python train.py --n_experts=32 --experts_per_token=2 --activation="squared_relu" --moe_layers=[2, 3, 4, 5, 6, 7, 8] --router_score="softmax" --normalize_top_k=false --balance_bias=false --lr_router=0.00063 --vocab_size=4096 --tie_embeddings=false --optimizer="soap_variant" --beta2=0.95 --batch_tokens=[16384, 32768, 65536] --train_tokens=337600000
Below are experts of layer 3 (counted from 0) of a mixture-of-experts language model. Rows are named router (the router's row for the expert), up (a neuron's input weights, with its number) and show model dimensions 0-159. Each number is 128 + 32 x the weight over its row's rms, rounded and kept within 0 to 255. Numbers have three digits each.
Before each expert's rows: "gets" lists some tokens that make up at least twice as much of what it gets as of all text; "comes after" lists some tokens at least twice as common just before its tokens as in all text. This comes from a sample of Wikipedia text that the model never trained on. Tokens count by the router's weight.

# expert 24
gets: " and", " or", " &", " to", " /", "-"
comes after: " and", ",", " or", "\n", ";", " &"
router:107074145164103148087136107101178150108112122119096125127161123089122100214121155082128095163118087136149149154123173180150099092120089115035107168145170111164124107126148162051082200117113147094136090096158157129157115132098086166094108113071178147098173162141121140111155102133140144122090138104175127142150162081104177120059112114105142196174099177127093131111098169161168117123142089111115147102160128160064105144085085156137145134100104170118155093098114165040107163133114125
up0:137105112169123149131090166169122100132148102109200122114101154132114091147129176112149148136101091135123088169164140195145098126156138164124147102161125076136115152085141138114126144203142140171055167135178150173141166073164106154105138138143139106115107198135166215117113129134068139161138115147133088124151114136076125141129201180127143120059096127143086123137173108135076165132113090119123098159154171094169113119100215124130153109125083122183140138008118089109107144141118096
up1:111117148075141123169150099146136103102072152181158053123168174114167109131099022112147082126170164098091103150045116140161096069103106114128137148111116127084085125147131080146115125173069117146133125149216106157128106103142118168113134137133152147155110139138167135141160104123162133142154162124130077165065147109176179131121133068129144147112170161144112137178095122101078109112111174139099158137062138120122170161133115152190185087090100152178171149126150171106089162139124171
up2:112188143153139213128089067106147110151131136139141117139132099089158150126196138112053151095169110150144150155052175083090108134097146164143178185128085106132125173161154147169183139129107143176158120086176105128146112132127146128192191140070118113170132144172170176111145103102148089119169112088100131069102154102111081169129142069132152125128179093160117112123167122154113126123134167137120081148186137146078136158122124108161132182152099176130122165160199136122135120127163195
up3:063169120079141096152136153111146173117093184122146115158112146101185075108166097111093110112118149197121147081117106128154217085118129078102099125041110138128139118133107139142151159114099165173102142120123121095127127101128168143112143089114138133118121176127119143148127053079145149142127186082112086136123112139144186159117135114121144119130166135152098131119124112170113173173165113106075175150195102107070188163081078107127134198186074108140129114081125217141122148073138105
up4:137118116135147112172133118157149163130096185160121125169100121100140127135153124126101122130070137150157172148137143100133161182051191105143169132086109113077138124150155092133079147156129116197119081117155118127134134148152137132144152102111092154109129132145152061136135157139195143157197160082108094138172109160147193088114090073126083132050180177125122163173198181115132118166148104137108141144159096162121120120167078131154167103200095111098132111135066193129161107041120135
up5:171168173105155140082099176135075176142090090120089168167139122145150119125141124107118086109170126108159055112078152089143156109125154137156135162175118165151093171159139129129163113109085110167087119100187125139156128096092111121191138119096122179147011141136152138068146111165153118138132138042133225151112151117126122114141144138107143158140147120160150136083147196045112066135089172089154139121079150162099079138120168133114154112137093145149137087140139130126146160092099117
up6:107129139168144111137080191093138057155085114106175099116135161177087112141152130125111160099121123110141105085108074146082160136156082140196099086140099098155084160141114117100126124132060099129107127099174146137145133151132104153147130156109113178107074161186082109134131092090130054066157138133107111114131121134154152168127127168137105097093084093121104134095099097049183083154201137148134143123073137206130093091149133084149140150069166109109139045104134150120138123063134098
up7:096135118165132153148058121144108146145084095059138184146129109182074110111147105147148104125058160151167135054101111093109180103133123149137090126090163072079069147141137164162164094151104093101192154107172156117167176134139117162136155078092152141095141151138108102150172117075124123143077201149089160147111140116166124067122140143041134135124105133112169074122103112090141151059175151140075184138083106121153123174119124150095149139147129104113175128144175101117138131128184134
up8:053107151112121131149130123114134083089133154121086094153161119130103118131164102178161155160108145164117139149129121170137093133150122119163098100147118096205144147135157125126140164127121153174155106117124142052149156156120156105133071169188121175112203149122156165127142103128104158162131121119140108148141181135121228150169153094038149097171065093081115103123057165136152130135138107108141143168102126186152068117087126170107127107167183109178157086055135160089168167098125094
up9:107105119090141168158117143146117152162159102087170158155116114062103131117202206108185137112092079137174124150115106148079132123106111156152017137085115061160147123098140097097154121099142143146157156157111125135116145166114101139162080138106116099118188144141128105130139146158197174132141100118136131161107089098115136140115142187082061154132166099148102135110183112169135108197122114127131061120162130134099116120081151137149186133136063106074144107139050080155123111170157177
up10:213132138117109102127163087067161139138193098171161156097095120128101140119147157132103118163134094097144109110193094079129161178180103130149129120165150112112156183163157137109095147155128106034145140142056170114156121150141147047135107147117075101159108067107148142092105113077105100195148171190142117120108095132115163130140083108097129136131161150112115103154025170141130141189117120095158055101116169078157110109125105095142132101105100134123167153139141126140119112083158142
up11:116113053112139115127154138102141119173133155150106084149181105212127101148185149166133161141122113107144163144073111136166139135114144165126089121110137116109073147072096147116090098143153165124112225150190167080163136154178144124179093129083161086118098156184121142175145170139146152115145054112151185073132133143121122067125214111094130154120070127139126084116092101102157125161100178136068132098117121128098113168138160131106130126145045122076177124156103164134118114108125114
up12:164144122150140164151104110119122108146104071094178135147117101110123119134134118162088091097119122141131123085157129115130116139117144144152076136144210103037111191174098153168168104095080107137143142043109119134134154153075144098173172166135150117144100158042159157127153163175100112160099122102101114154103126111121155122152143123086128153132129138117153121091086154144060199123180113060153090171138073138112104164139187129132096128062076112135090125037129087144167166091137139
up13:148113155180160142100178107136084158133114182187104121154107130140109188120154145117207117154112170150107115107238119115107166124101142136105105145112087155054180104148172195134086117158122150091097121123195097091113127162132125133107101092088139194110099131126155134107118073095161059146105125051145113154116133110181174093094082092126139152092131130119093143170143168151148104059159138198156110123093096081162115117080135160114140157135088089132169115149139098106159124124140113
up14:108123140069114121146126150095110112112163145091103127175154137179132122125183125127119107161120149140112115129122151137124095175194108118054174115138109158067193169067122101091097120120157177127158126093143139122083108104099103113108101164163120148125107116093174118185032102135132091124152133103118179141171176119129148159092151061157126159128112066136121157195106142156119139078063134097141139128161121162128121160097189097134058188073116117159076137127128120152096122221172107
up15:114113131155130160128139083121152110068150080159157119144149131093091163135113110107137112132181166101124172085152129120095160140181157115128157110124105069189104149144129176145124173114078116088173117125074132171147126109157148077164141185115093088159179119152121069068104181106154047124135041197120102178111124182126107148109096107095115144125159069124145126108138163087172102120125110108109089133129171076177127022133116156134116108157102139118163160131131091101196153145133112
up16:072101178098115077024139086166131084124142146075106159165153105154128150151092056131077139072142172176113157084146143111094104163163139139157084189127157170162075136098080119103129132109086155141124124146148105121131087139134092107114194125204128133123146076136145125151159137074127125197082100127110076097117183120122149131153190186090155149164174113106114149180093142115119134138155156133101131148151089163139103143091115133092122114094063133136110085137148133122121135130086056
up17:136113112116140145126126154109094154120101082169128135136121130101131116154097145107108128168102109104129142204172138112158176099137156111072117080126109176099175108119150070140078126105108150048101107127092170157140121166123117134107141088066129120184117160107148164129104074174124089128100099136075132176206180125141147089105087116123107162111168179155111147150122111178155182165112064154115118094207134094142075172113160090104080147096127107049161116075085101163127116201144147
up18:118136183153133187123144122128143090122168162168163105087128104096092133113179171154094041125187113149117122107141127138054143084126140121168159105139154194152141106127158087098130106114092124099077145113135062197078147147141122182044091105156121158118160131162179109109136091067148085128132195112085155148115126125151111133099146205154097083095137147161105116131151094068171179117171113121165087137140153135143166166133158120186063117138135108130115127162095136109082144117171107
up19:119168093178121155178183137131140081105111157117130150111136105136101141102099157106148190132064181132155182098182105098138089164136100170181122107144110079133138172136104098122146099056098119129169132189125157120084085068174119127113099134158175134122158113119101089206117156186133145135107125123097062062148108135136094143111113136129149124111180111163136086150167114133128165077142108180146170113083079054176123132142088109121157053140142128110145112104138105137105046156080144
up20:130073072089142094124100146169102100150157110099153158056079126090057121128095112144193104132185067086102079130119084122148153171111156106066156102136174114160155147102130172110128133143054143110124187214103132110154142131092156081145153082140123127107086092143149145124154150172080139118120164194135147065170074138148179176150146196117106126206164142165143153188140110127157122168143191130146123083119104126150121113113119107122115148121170113134108134146152118119140138136165094
up21:099114093094088146057109094101107102145167173097114200146123140129102137144096105085129187130068172103100130079134101172149088182134099202088151079138193138132162139075120107100145095103146177151082117126163116148145123168123105134168098137146147084153120116097124169155160094188100140142148178150097116109111202134140116132135105155173119172166102122113125089127048134177133179102123169165198178125149093172147109136126142167158126175150103109135059146171108102161105108169122112
up22:112144089133153072123077088138129085103089078089151095110137198119144130122104142145177132164192111134085148180123123142104114109111110091149075121160162157162085100112133141139124152103122085133118107169138078149094105099077135167117109146115117176101086155054142114097154113165161172106158130151146081174148062102132112136099099146155205111142134157153120164137104081128142059180057116109149191109149102152211159165130144130113071165135143133112158095142072145132043127106101109
up23:061109092145112133094136155175092088110152128104099100172165092103159082121093114153108158162113117100091161190117089122169137088168115106152150120058120147154103109153103052105136133129095138161054113110131170079134107067141193115099110144105143144142129030117129116140191088142152148131144166088153082091156190129142101169137144129102121099134145152127113123121181070172147138116210100115075124132111093145127158108118124146127137137142208134062112084117143140141082105146078076
up24:097161164094126122161137112096170106082138110123140134187174172115093125142150119132173164171166157057113133143143163160159114154119126110072153131158110166127137136086125107072157137114168151128153114155144133134135107077128136148130180104205122185179130133117149175142144104135118149010145061115091147093097147136130148120133122126106130155142156102134142111081085089116125064152094145108138157126146095112146151127093190075131036124114179179079083048107103122138173123139058155
up25:143142130175131117110108113141090112138102127111086155083138125205095164104170200140100117104077154104120090151121080152089125087137121174147141143172152119195142096189139118187148109094070114148103180050160162140144137119153160129172124089115094112164147113119091157100087122186141122085125082078177158095131181146127124158179109128080125059128115155129197074109157168090097112103166112074108146134079110170096133172212143091166130081126116162128120141132136099143145121128115092
up26:157167077147099081125110168111127126138145102105106176163198161099110183108108149106187119130113103120127133189143179160174153127138077108063131146144175151075176132119123104130100124126082142156082136107131114075104098113116139165090188091133119161140142098099135075175107098136145180077046152138126167173129095122148083072149122123110170132109134099119101130133129157147121024182129117125148095115079105109137133205131107100090067179079175163107152128112091123126098138144113177

# expert 3
gets: "o", " |", "an", "ie", "3", "4"
comes after: ".", ",", ":", "–", " Jul", " Mar"
router:088160159066106122108102140144144127182170123150112126137154184161084107071170105082136098097185093128142130157103158066105116138191148138130155123104147166136139111111076128140158091171078065138115116100105122166182134114101099092124162145097081171102160074162136133153157100075098097149083123137151080099098140115116137116123157099155188161110152112154131096156090142189170114103117144145098128108161099152170147123187061107058099105123157129203134081078190069136127165154136167
up2:175155176117140106186117134159184139116134102140106140120107111189138123122131167044146147163162100143111029121156097095139144173132133116082221066136122113143191140144110090155145121127134111078109127118105157132114218086140118143153194120105123139121175161090132139178129111150162031172081140153160161089130107166107137130127139117136111137139112071114138152092151157090124129051158156163122085104131147103112096173168078134143142144141154095148154104093115150110166114070173119
up3:204094138141112140172150128160134124068121095079093144075102070182094156147077108172122106137151090120148137081140107129135153092163139160154082110145146144151118211130164169141162129169148126140120167133125113078142160204217109122130128132093115095121108151147139140055095136131062146170147130113105128130123096128147180089121127143107091120124129118129108163088115125109147178108114154178210096104127107123114173133130035153136191148125090072153119169154109152080112100103141055
up4:161128169123149073111118120104150227108076180141166139094128104089105142126105102158094143126148114112145176121088124080110191128088135106213106099116126159123099180125159148150084120137088158146163104098137140136096195144085126128162150173127135153114039069140147161131147154123131093207053135140150177162121072145183122055135118143113104166140092102160132200107074132110142078175122074134126157142119094143153093118109148127097109117105126141123111145158191123120099174140160124
up5:143137131124144124100096152154141130067106113146127099097120137171154105151112171126165153142184111166107082080094130085063072101217134137160113146155104127167143126126137129125115146187095007157092173205184131163148113139167152099105104119122097102115147117137120145108175081096130160120170046138124123112097143115154140164141167128096126151150152098182180108152138179124159100124096122118104104112139112195107140097184128097137186130104110072179138122132096098065146142064142114
up6:100139129120163138092148134109171152127154130148126115119163165123147133113120134132154119126135033134136111147098148157068192113114106119051196129117148122089093154085120157173128161149141080051146160147117165082169171129120124109111183136081060126145181141134097139126149134106100145100114128143082117200118091192165140120099072108167131175111153062056143148116063133149148090122180105131136091129172160145158081162061133156095187163168099158156117103133171159120140089132134094
up7:146122089162142116110161062203097081150099081129202130159123127145055159134118126119193114100093053085097132146132191181160090115052159175117127199136169109160088173108096124117138130093088119127134141127153224124171118135170115056120104122123130091135123123153167101106106131127068142116091133132110121124100122180120113113127138122114138121197123139133117163112108100098150098135090145178145167107123162087114162214146086189106143115187164151124138114133125136133134150156136088
up8:136126071198130076203090107164105134114131079096135215095079161054099090130138122133045175087137120167184113140117131108143136153139105174109145142027074123054178100122111069142149123154122139114109095106149154137150152143075133138142078130111137126146143181095143183116134190119130127108136079106114112143149079143123074117091176158119163147173170146094169155084117112164140078113138141130174122125084078125149149106158125121134124195166132123143135120146126126127129169140159134
up9:149087128136147106143102186149115107143122142136128139140197133145121114122151151113118112108121146136125158121197101148140108132126108136115129105151104159149131160138108162088090118064027164122198101125114187139143134127138048073119134163139142133094082089138109116098120132108079143104100015173176077151120148160105126133172178108191137149129142161109126155095104178160147116134099087098129146133087120119160196089128174130151034156126198142100136064091154151143127092159142078
up10:134137074101095140166100132113079074136158072140149136105100097137085162148129103094056122115162147121074053113116160065106124154102137135163125130134114157112172101160127110158122132130144134158092060074144046103159081159150102176102118121093078157200157131166133125106113077168178157096197102155116093118161110117119149117100109120167121144152180079140155133082151185109136102126149125207103176177109140119078151172131156146144167127151082126094080116118121084109174137160088104
up11:128156149129096138132144065135083112168127156124122111162110140135111083137100107156128125152106134175146089175136114195104137089096136148164162130130112124133171126083145107136136148136143094170111057157146060112152095068038172106152115105058117157157133139158101066097088038103161131125140084147110139150185124138083130165148173209166157110176113125092137145134154162144140119115147138180150133134107151103152112141086128086089187183104104042209116094094117129134114095103111120
up12:149162106120156101149115134193111159133140123163111107101156084142147088176109136102159177140182166143105109143179084095100140134124110153143151108168103147171154093133125089157181106136104145082088186111139131096117146194109168099115114113090100102127077180152133170105116095126088143172137190144151132153141114122170142197183114119167106157157113141109122124144185126147120125140148036091083165076128147161142072137215153139099106101113147068137122134077160154055075131090195146
up13:127144123118094100098144116100131076132064109150111111148190101145246202115147095134171110119128134139122107141141104138125097072065092103099142098135120150146113128111121104093139040076120115205136136112179181169157096101112145117104134128224138090144127125161129069147137093140082148172127115104145113120103157184137092108142101140145117164034169181115140146130155120130112122084156093114103152164141129101158138153160131170197139080118065127137105132126114178094102123154100151
up14:124137138106126095133105200084136123117122142138129072118118166160203134063152164124127150094111095182086114174142091164112073116137093072129136149097149128159152139125117153084147146129131103162115040163165092103116047128184114145074116073205136103183161168168142113137104125145148152054158086142127130112119170141074136149133076107169143143170103161136141057144165098178157138164077155083115130198178109143089151134126106137134108119167076122155096142135111147127140114166136106
up15:094151150101139087107137107135091142165093129130150158135136103199115149140143107138124098135106158142130096145152119106164142085114151137120175062141135122155180082139158143129108143039102092082110154092140207131096190100098135122152167072092166107143076120160159112161108105128146097119104097108129113086149138154116154160145119102125138112064119164170105082136183194088132128162136080160075146166135220121155043102118089116119228094046146134121144093125136127147121094130138148
up16:140081209109140105100065147070135091130099179127115163157078136184166125155089121166127150086126118162146112127097152107093131120091128159092114168194119140136147110157100154125107081128142092168156136092127147186136124106117118123128117133142156143128068059132173190150183087080147169140141080116148137040080081178132126034153094094137112182084079118154104105172144095115102096120178102122129152118137090128166098119112135149074179091096115112118136130100155138117122164152140191
up17:109097085101145142168210124112116114155150123084103148078190082116082097132126136137109134120159144168113118096180141092102108084103123132186166025182123141148139084074129173074148180119109138172167159097138168103127169100065142088121113136121153201099143111150128167093135074129114103071138129122195164158162157138163120147120135118180150137114198106161143112123117093124131177114131159191169118134108170102127112061167164101158083088152152139105125106145100105149127141183130150
up18:131164169077152102137101160131143113110092104150149140107073134093121125190131126146145116096112142111086155125103127135080117115155126094102164131080180148125087157082091185163174147109112134147158126129148157143132091129113091203172111137103037120198160126167185063120102168075120073089126015130112141151099110131125154063094101126131114112140135166098177106120138159174134074136110137102153115145133139134136100055175161083113130135178104195134113133143134100080100167109121168
up19:122127114132167099130040131164099155144096165135077062197102120156093111136144120095137101091155069154119119125146103099195096096107103110146160164137160174130144129133117109116130174184154114091142155097071091129169127179155129100118193178082046132117112093077135150162109093155105175106128149100102162109145128102048115139104123072169078126153149115132146127098142079149138168100124150116175112166090130124105185164109137149123110148088140114176053117080149157160137200167134132
up20:150131186133137143190160099091176128138186128157118082144142139187101133070126161123050149126084146124153154102120143082142091162101131142120070114119161106134098187067113194178162131115161170155148107145136124108159146102135144110142084129089115166112153095166121131101112130138154125104163123152117149142077137154102132087141082081074157109115167132108056093183029086197108107086188140152154107121175117153168132143115162077098154108122141179122166118105142114161110135099052152
up21:165108180104121125070151183155130109103139108130130117123219118137118139146163120094142103120134061110101094111076107198132146154154114068081139126100116168141131122104076101090081147128117137079164130101109113072124139122120199106182130129179169115054127137114155137151060132115104116132092121176229250152114165123145076160118119143083122163104123124078147159116087163115116109157169142118100127134118168133139187143102109103133112114144132128111149100082133115176141096175151103
up22:090160120111127114097131115134113096132140135161100137140119098160162095138106169145161092195112177066118104157124108097123128170099138135142132118052142131085104152110152133112159174161083116085160129103167133093115094063132099122198125140091188169126060113102131103164126125133167097105124142116135203101116131111081125168077132135125084152086131090114143126098175139071155172077096088133142159077092015107175163123162075130153156146154090133114105165177065078171114154142108111
up23:054181137122126111160155095149141135138162170148133123142145156149102132129123145116116143162098123123153114115109129106126140200157146129114119163091183125058161103148199168131111189091178159175190165132160082112174119072106157109115110109135139075147155091110168148136119132079108177068131150169147126141084089103144140154199124128139113133129103077129160081156075085137079133125122209100161182106114179036130183134178115130117175074139137150111155184108123117111122081096121126
up24:141092108066140143141160161121156161137149171100092159080087123130104152167127142089096120130172130190109145087092123124139182139073146184102148148136159168100162152117093147166163086164090078143103117139143130100139154130103076117079140145162128116116079121170140159140115149144119142191140128152165188164104134068199123153099149073086125175131111156170102138116074168112153130134135147185160119052111065147142060175173159104146090164170162146158104066099122117087145173185133114
up25:102093156166133116202121136166118141115123127088190040118102158101119114110153129131164034156163091087160144115143103072045151098140136089202123092177153135124165146102152153098126119165121075088045134112106091145152173113144124136047127142135101124118122111139141124144155143123140085105155175066129150126124135200081126158136143089116076091146121124125149146153095098118168157135049122133084129106127126138171157117119164121179161148181132141131083144076132134126191167151099112
up26:085147083081132120138126105160102097127194140166121131097120156136121105113104104151157074190134156107105137128125171153141136092116172079120154099147119097096151176109113179184128059148139145107137076121102143150140080113129131101160102161170141132111192072099130075142088099103131139114078141151168144188087125154160159065127122195099103070137106129127140090106124109155150127153149043147177093159116108141131111076197125089090120117122144029127067159112114094077133092080159112
up27:115122085155149090137134088194146152088144049153071172144111129106127124119111114094116139153198092133138128128147171104145089153114136147155161143121101097127127086169070092118142156087128136100096137123113118156128127174079136122159117130127112103070147174113112207105153140151099128145132050110062139122128106105203186155163164136109115152117121140144182087129113109160117117136129154053119150163123134092178167061176144100128085111098248132170195120146159116086114163114117142
up28:129177123149148121098082133190104163139142080174135107043174154141111077087153115138138127165109132102148128142121160127051093093135096083115161154179094133120116113104083116117124127122165137049182151128065149216117129143126124085088076152119149104104149162151125190097077115075133127122134102110117039126094134127139127118148118137105163140103103094165122101118053143109120108145127105060149162155134111152190131104182161092135063102110112115139173112115118144103168085140152201

# expert 6
gets: "200", "201", "202", "199", "198", "197"
comes after: " ", "–", " (", "16", "200", "201"
router:078137160147136108134133117137134152168050122058159143111115162106118117100109091145097091146123169119154155166080077149169167146138146138122139096124177175125116121167115120107128074122095126151131121161155180143055175162060120131136151084135095114106100080126099122103151136112106090156171154099071101095190107144152115139097163177085182189092115160161116077180183139160118065132145130173077114174153068098157138135113122174066133129070097094138143086154109105108112176096098084
up3:126152134136144137098102129189108145160078109185156177127190105123132139125150158089105098102080090140119077143126124157142109098042088100135112154111086137184122121155112085112175124174111097104146143142175113126150145084113136068059077110139163132212126120144098081139106140099091164085140132212118097101090130151110140088188180080103152140195165108098135110127098138181046109098132120064140107104146106114143165108086055136154120170154137134148127100158156119148174115141142140
up4:113166158139123129153209149151136115150138131084102060184125165141110133122174152098131177140084153143107170165142124114186139150119160067075162143090090095071188141084103066112101176191163133144142152101172134083142107148146116128108137136122091124130153147184133139184086156130170125150125210132096167151182151153102150147123066092092112134127072159139124115113159122179129178154126117183110124090135106077118170157154167126154176160127131121148129119178046121187132110176109125
up5:100123169139118166138099135113185140120111166136167180096137185146055051082134103139073095130162131121111154144136142136078141066173108106209067081082107221111110113093156103134160141141141164117120115088137078121134134100094104133075136141162163164095224074142161139131116198108118115151096136136140120135116158137128139148115176090131133094148115106138136182141094169077175129127161139115089104109118097133138131132185100086087124090138102170168102170092113151129098067103139157
up6:139099131193125205134105093131046115141128113118126114137144105148104149137161158163085119123093086097137101097153159135182134050087103174130181133131142130190141146149158118118161086070104092173073082059171111158156189093132111096122104136124131109113166156093130152094162093116141149110159171076148138167115148114117077146193153148080143121178091095142141117105085053126110138113169160089167111116074126085124124182120090116097143093171179184122100126110168151156147158112113090
up7:096098067138102199107179198129115103116117129133045117158115130059160175164123093149140166138153101101135054124133095116169125172120158134095129147153120137124157088083196145094154103100196106101115166136148111109146130136102139142139150115118165112091172131087153102100122076190114178076143107111102159096054130138102105117122080139184125115108073163088089127163147171162187141087152154161124111135105163109123203100115145172137166143147136189125174113165090091129095110145159131
up8:138109158080118090136115135142144136097102142141120106060103104129157143129095101101107178146154131092106131121111130062083186130120144171174134057135118140097099175112132193181133131139097107130142123106152138148124097189107112136155125166153095143092119075158139188153172159158157135220102072109145135134165148065168069154142087130142092169125090112193152173120120140092139069070098086178119074081132092111134124100150133146101144103081086092127141134085173076134086155180161171
up9:109096099147138135189130136157153174142078102169156073068179085093148040116056121173135127086130060144140164163105172128152141121115138101104110155105110155126118182145139161153187125133170130168150163132092153092124183072108175094119107134110181146136131242074119158123165137163134145079183094149171171176149112134151186144099135087116132153151128127147132164118140157147099173081109133147162145125157141174130142165095110133126125113115128104105115158118138203115112187164143114
up10:130178118154119173127105114105091109161128098095074171126147134134127121160137162131105090089120156101122104137138174129164120105108123126120141176104056185200080176121161154102143103138148172130188181155087139145141101081098104149129102104077179135099132129122138126132152121123133153059089132099139134139102144114091171105121138114095116097135127118172131143119140103124076144209135192119153157103128168084065188200068134183093103138140127076154131114171072136241102136091167113
up11:091179158134115149152200139062130084139086157129129030131150116172180074156086145072073060189077148124114144146125090132190138092130152092105130113091152158126137100135137146117098164114160147098110188187182123053121135129146117196079093151180160152130172149187156084120111132108167141076113107148121182095107159145092096123114130103112131104102157121098114125101159120133102134104118099169100108151104149125146187171170136123160183144137124144129140108134066171111120136115092102
up12:088102082089096171096103129156055150146137151118157085166167124182132235103160132157127138193077123117147043139128180165153127079083109123133163127122110158178148178120134063079160115095121127158108139206167137116160155115037148086126084098158202118099147145115118153108082112119161161138119147134086062161106206151101100156174130149153114126155114118165141139133147154136110130100128190132082135133170138122150161173113121141133107101141137116133109135124152151139094141125103155
up13:119112106119119182136154097140146075124118086124149113122108144126142231146146102148144076129069129117145085089128155104167120175114153127122118088115189226077151140122141178131137147100142119173142141179187114133134131107126165142116114113173219061125111167117132088108115130109104153146114052137086166112145175086127050123070096160126192139119169143098099098149127117139103140132115125146139131155127195084141156152161053169130145071146164184134122123149145142147132165162094096
up14:166134077085134078150151095187104141140129144123077167084118148151099142178110215117214128133178108107111124143130097132107150089121124158124142137166060125202160137122144152147158103139137134208067209160163127101122133129149152088104149126184164090099140159135097159150139110184129147140093179140178092083145145140167177111141172112119082117157077125131149120105110114080099159093176099121139126120084134084097104204188119179160129140101172097152134106125132119126149072133108136
up15:088138117100121169180151118087132150118127157137029118173151132141124121168142162162109127132109116116145155080113114079137160170166146134130112139171161153053161105105098167141115094125169136121169166171173106103139119141141176126111160178166092102138148110194135118141131106111190167116132107168113189101113139137133094087068126154140105095164110109108094101113136121114113143161150111118148090119110204051135109165171096159176166045119135101149132126163062141152085067153072049
up16:121096118138098118119147210126091144122112133115138119044171096117145197136148147158149118098170100135123064059152102046045174111081117115092127130079092102194130109071139141103120072113121085111099165115132091125127143110171120169132115140130147165107069113135151114129125103133170178103149128124107099175105103135123122124145135147085080120122092137106123175136149076135191103165111125125144097034035179116154107091115084105171135156157118102103119124179121138131106178127153146
up17:132151151084103122172096133085106129139115123106135145099144156121155150209124164119101153174129128102107112114152103092140165067143102139133126044163091123080178153204109157151125102131091138101095144099082152126129137094138115125092163135185147145114101138191142169150148134097110103179096129155186159098091114146147095139108144105099077161101097108226142132131136083138099142148201070161124110071136126040117096107178172149102121084103107081163178109058134113165101138152123158
up18:082145117116100161071116143175110091157131131134178122102190172059100144165152085131048164094107090112122082106118153188151109098142126102109142092085130118083108137095118127068107096149097153140115158210142099166162102048093118204070149164136134122126189128127170118179133143094142160135155133157189113130152078166119085133081121106077118101110173091162130152130145148084122118137077174148142111068103142144081109135167135107150184122200117133126136150120124150141155131172140104
up19:103138148219117207086131151172112106153143131125166152173119163112171125124148129114109155097071109124108125117160105194148099158088113068148124134127115113099104153121125148121200153155107101128167151064096127137117142146070157106161155101113209138133154172073135115123109144160110161100171119148170131130103156059079156063126140147102109101111151110122161100127113132137000106107143136137113137194139141142091071143085079154113143133188144129133083143110096083104099112165160169
up20:080142100158113186124122094116101109089132152144143139164142155059128088132136124139126109199107106161145133093110180147152142076131142223093112154142088160085110100118075145137105122142089179135151156117091158161142086059160165132082099135117184071182153112094120132147123092123121088126101126114122137110135121130136082146099155118092150152159177120137099117064115133106084133068124170112180171167153068058102189112149134105113131109136121131172163117031212117129158140137123089
up21:146152128099153086107077150073145112111125134135104116057061165144101078122107173098032132085240096213115140145097086077095102167104154164130077138178110153100081165172134144177133106121138144160108115077154129140110167090137142124171120127115107180161112118099152167190146117133138100122100108124111132146053099148148127067158145080126101131134088135136099097151078125093175104143155090095129130108117127173125092064151132140099134187112151114143127094123156136140170098109118111
up22:114175112068158150138179136107152089078111150151124062150154097106130137142160131191106086146119114103115084094137134084154169148115130127067114117121153171080164130146119138108122151092185105181136142172198111094137144157133124160146117127155163169139167112113153045109139074132130141100126113132088176121129148116072095098112088130098124112116159168080142118108131095161127166076099146163116124181118216100095194115196063157179189128159153188093144131159096164102108142135111083
up23:135150119141126071137180094119129119129145084133122112155140132095131168136113141165105113140153120120110165141125142082173166194172143108113185063131123122075149158163129116144067127174172174109169133161069098082119090138143171141116126150136092140141178173116118142134094190181096172122112164128126132157148126133117070112113158125152167149155165113060090136100148108116117146136175165192135037025106159094160126196146103126151149109149184170123122183122076068152173138146141130
up24:119074080138114106128119168160110087125141096125123125070099121167110095111081172107152147166178155087071167129139067141113085147139111155176077110171169090162129087108124202143083113126160094174133155141034112101110076053152099151098119147125080115163156076115130152154104138144153135165126091158190119086150107096119087130114199114185098105155063147112129109124104108068144114103105126132129149104106139185137079105151140044136145124121165120132158121151130163101102089094098166
up25:142105114131133164075077090153108126131117135153118138150129152095122160148162110050112114151138091137173157147079149173168170126110178177124139191045154189140092174072141092190129142136105212107181075106142183170145164115113147105176147132103148161085118134162129104160119159157119141155113176106128165193134180139113087094138144099105167148132079102150097168106104138102111120090172162107147116120119102123132136154118143143113182109150071174095120130083181091197137114152173086
up26:153138150136148111151185114074155115122133149158113115161103123083119141183142128158113117091114144125119120121095117061116171184083150141018119187108140111074160172107186094182173149188201114110192154077132121135134091073136114111168166141151111142194128170126160106164087121101026128111134159134148096150131129143112129128094106100104147152150152113071131129143100127135154157124156121137153123118137134086173186116140076216121141143160152162110110161118149071164109128147153176
up27:134077149105138138106113200141119142119145120146163123155139057101170155171191127156169162109182118106116086106150098177076082091133120108115084144216089115193138116120109097114104113105154130128033094111095172161128118130163130116071157110147155157132138121130122127166086072136146131091156149134119099088070161186092125117118116151155093120104087185103166138110160117093057124148171104079153145178098128123122149079134144148155031135102102129150093124085174120094146112146172147
up28:135109061113134111063089154116060121172155117127064128136131151205098130111140169071183183150183136111125115157121107146088068184102132166238164112134141088113130126149129104104116125154104121143071124186127133112164167091081096137131114129128122134099157172115122154126172150115206121098119111130143104149160156060127149102135137099168130144180086109146152140138122167094178123137153200113064129085086155163139117171150203085100099121143092131151169108119150142157114136111142123
up29:156165116082130111129139111110127082111102090143142136092139139097163098162075157180173128105213127089149125113096093118057103156148132169088042171150137166155076113148182209134143145135171090127099127157126132136112129122205180108131117142111081170105167162137149097132112098155125104129102108183137087116070084092145113105096122102141138124114179162111115138121123094106221133148082158128098184161111119147118142093174152158176124155140097100079134143095159155062112135073150165